Below are experts of layer 5 (counted from 0) of a mixture-of-experts language model. Rows are named router (the router's row for the expert), down (a neuron's output weights, with its number) and show model dimensions 0-127. Each number is 500 + 25 x the weight over its row's rms, rounded and kept within 0 to 999. Numbers have three digits each.
After each expert's rows: "comes before" lists some tokens at least twice as common just after its tokens as in all text. This comes from a sample of Wikipedia text that the model never trained on. Tokens count by the router's weight.

# expert 15
router:541469540462492512461516518541476468502503477505459525510504485482485556508515479520462497518547488476441480492480497466477486500488541461507488501502522506472474497511473465473495510544455468518503539512522494470488494483527502545521487532478450497498534512481540489530485531526499496508499529475509508508453471539524515496446479464471470487516520491496501514528495454494472502512478
down8:532487494562542512514525516496491501455506498489509512509510412534510502528526502473484476515511538480483489530453511477498504542497519483491472511498481493499494578519495483470519477479509495485464468493475489513434492544482513520458478510538495487511479467525456518467541515521498527456526491519503511544511518506514470490520476521501463486484508494485481493518521501519515500550501
comes before: " the", " and", " which", " but", "000", " he"

# expert 10
router:480508475544478514530545470534467504514491479507484508491538529453527469507512518514433503487529543508500484512494500542518518432493481508525473546450472470524467495472511502516503499495529447504502512535505485502504461470535556490445491497508512505501526521520521487504515507483514483500483520491480495509493462460510534504470500539509537471500496485472499526509534479459507538498520
down9:502514512492519479545536513510490494515499536438462506483538575489496506542497528525504520500541469514475520532521473531484535521483536497484483465535510474518514517511531490483482520480498487482547486508546485508490493501509451498532508481529497434514517480515508477490459491496541498535505525482480513522526478463539528549473500465476469488503490483509488516525491541510526509527485
comes before: "\n", " The", " He", " In", " It", " She"

# expert 18
router:481456502487556556509496522469451474493486533466517488509521490518522502520525504525512502489512520504496506502513464500503518508489525499498515530505484469530446540551444470540477526470530534466466518523539483473487492495500486487460558519488519504479469506494496505449537511477496495514517490467480463476542454497484543503520498486509528500533470485490529479522491508510534495491457
down11:506506489517510516513486490498559506451506533474469517517496439503478525512475472506494495494480499488481485468531509501539507474484556511490478451486524491459478465526462479488506460538488486524474498488544498534561507530509504484471471513514519532475542485510504499501500448513490517499511493503469538539449517457510498526486475469508441495495501531525518527554487483508510488515492
comes before: ",", " |", " (", " and", ".", " in"

# expert 12
router:462516424476497502493472502464462497501473518507510476478537485507508459444490489505537500493529473492507459487497523500542479492544483497515488538522489500556481507509471520526485507513482518440560472518459477492480514481472526493526544483496491492468491478503492483509510460484482487539476494511458460495533484490510542432478527512543513529493501521504492480500492505518512501512519
down13:482503504483504482475515483528546494529497515472530542470518509498502541539463492490504541518527532524478544515547511465488497514519493494489485501547513497481505506507507505484501512537511484485519473459497494455489505488468444501492481482494485437509519509531496501503515467479531478481532482453486466527470507526492523511495509493471465521525521559493488498534510564468467447543480
comes before: " of", ",", ".", " and", " in", " for"

# expert 9
router:502500511485464505514485499510480476486500499517525499532515519557526497434529496443523434497538516475520473546485475495510539512522483522483555529510487522500476510498503447512491469460497513478488476534473449500474528492484490484540507491487521485533482501481510506468559485521492483542500479507543518535507503511459496494436487477502507489504514526511487462489538515531485487498486
down15:496531523499532569439521484509521525503473502518517492506512501484491517473472475468532476475486525487552501479488515532513513516497509542479500491501435501506517467521480486486473470478523465476509475517491462518498499521477482493460539525445546493522495487494460521500512498504507488445482437512561471532487508503507482468492487486482554501502504496500522479486532514511509528488541
comes before: " |", " of", ":", " (", "'s", " States"

# expert 38
router:501490517498532520473533499511531547486494517523536495491505522530521518500451532460481482519495493519485513516474487531472516512522484528514489515502444488483510514480531530515528503511537452533471453539515459480481478516539505485510482473483496480466555511497481498488517520500522516491516461509561476514544475519508505494524488498537450493477461503551478477488504521486517524434522
down9:504487497491528476550491482528537508502509455523531502539495459474468501496540506506503484508538524524556466524550491503514514515526491531545509545487545483507475480521538469445499497510530512533499502480485488497459496516519457486472518487519498535486533524530521474496500535487506510439513516504489540462519495457499526518491435493529496488495506528492498488525493520453520506483496
comes before: " |", ")", " century", " (", "}", " place"

# expert 41
router:516460544461478491483486493471503494552486497467498484511485508474500493480532511501491516507513475532489499469513478447497474499529527438446502529522505542455498523540476468479494508491479516503548508480516518484521504476497484550545487506475508461485491503475549513534519505519549471450520514482489499524493505524488483461538543466473495465499502494520513483449472537488487489506506
down7:517527501448485527509505445501500478495529536510469493513497473526537510479495499518515479526497506548490545532493497516518483492515449489522510501433526527517471538522489535505515485484532451477469520519483466500522523484527508483506497504524503498494486501520447464514492497485515513513514509479535483502530476488524468475527553554512500519526474472478470540491496482583503492522495
comes before: " the", " a", " —;", " \"", " ", " F"

# expert 29
router:461532473497503517509459520488523508481476480509501488509501490544481501517506493480495496524485509542461467516520502533505468464517483490477492540504515486452521498449451523498512487490529512541474451483492480504487495486501488483548477451506522532512480460498526549441502534512484542463518478451524528513479485496475474512497524503469486476458514489490456499494508531540477455527524
down13:496550510516463480517481507497473509511521529494542502500499474454505491469481449587524488481501508513551498520507495538498514448510454500474523492473498474494471508540500511471489532501484511508489475551503493505510482499493552519497482494493517500523517515525473488505511464480516503508453508536486519449522501523502500490488465523524475459486521502517464476533451452442516494485495
comes before: " |", "|", ")", "–", "ound", "lying"

# expert 26
router:513532451547515520526524477538502518503536520560529484471508498553504466480498509497518481491488518502533464462508463526511480488495490491499480514524480520535491515465500508529506471470501505491523477481465589473486503530506521467511507495474537468514483535504452523504519462529513489530515489522523455460505457490490475487470481541513514495490510519515506518526518518455525479513493
down13:509513500513511493446453478482523520502479461508478494494547505492493493511498543498539452470465506462504536499488449525463463490479465508472506547499487497528467543505504497504468486501492511502515464576445479485544503491491507518564522510475502518514489519497496504475536502477511485504521473534507477484462469472468516502486501496459504451499476512492456476490513475534487487521499
comes before: "ing", "ed", " of", "ation", "s", "ment"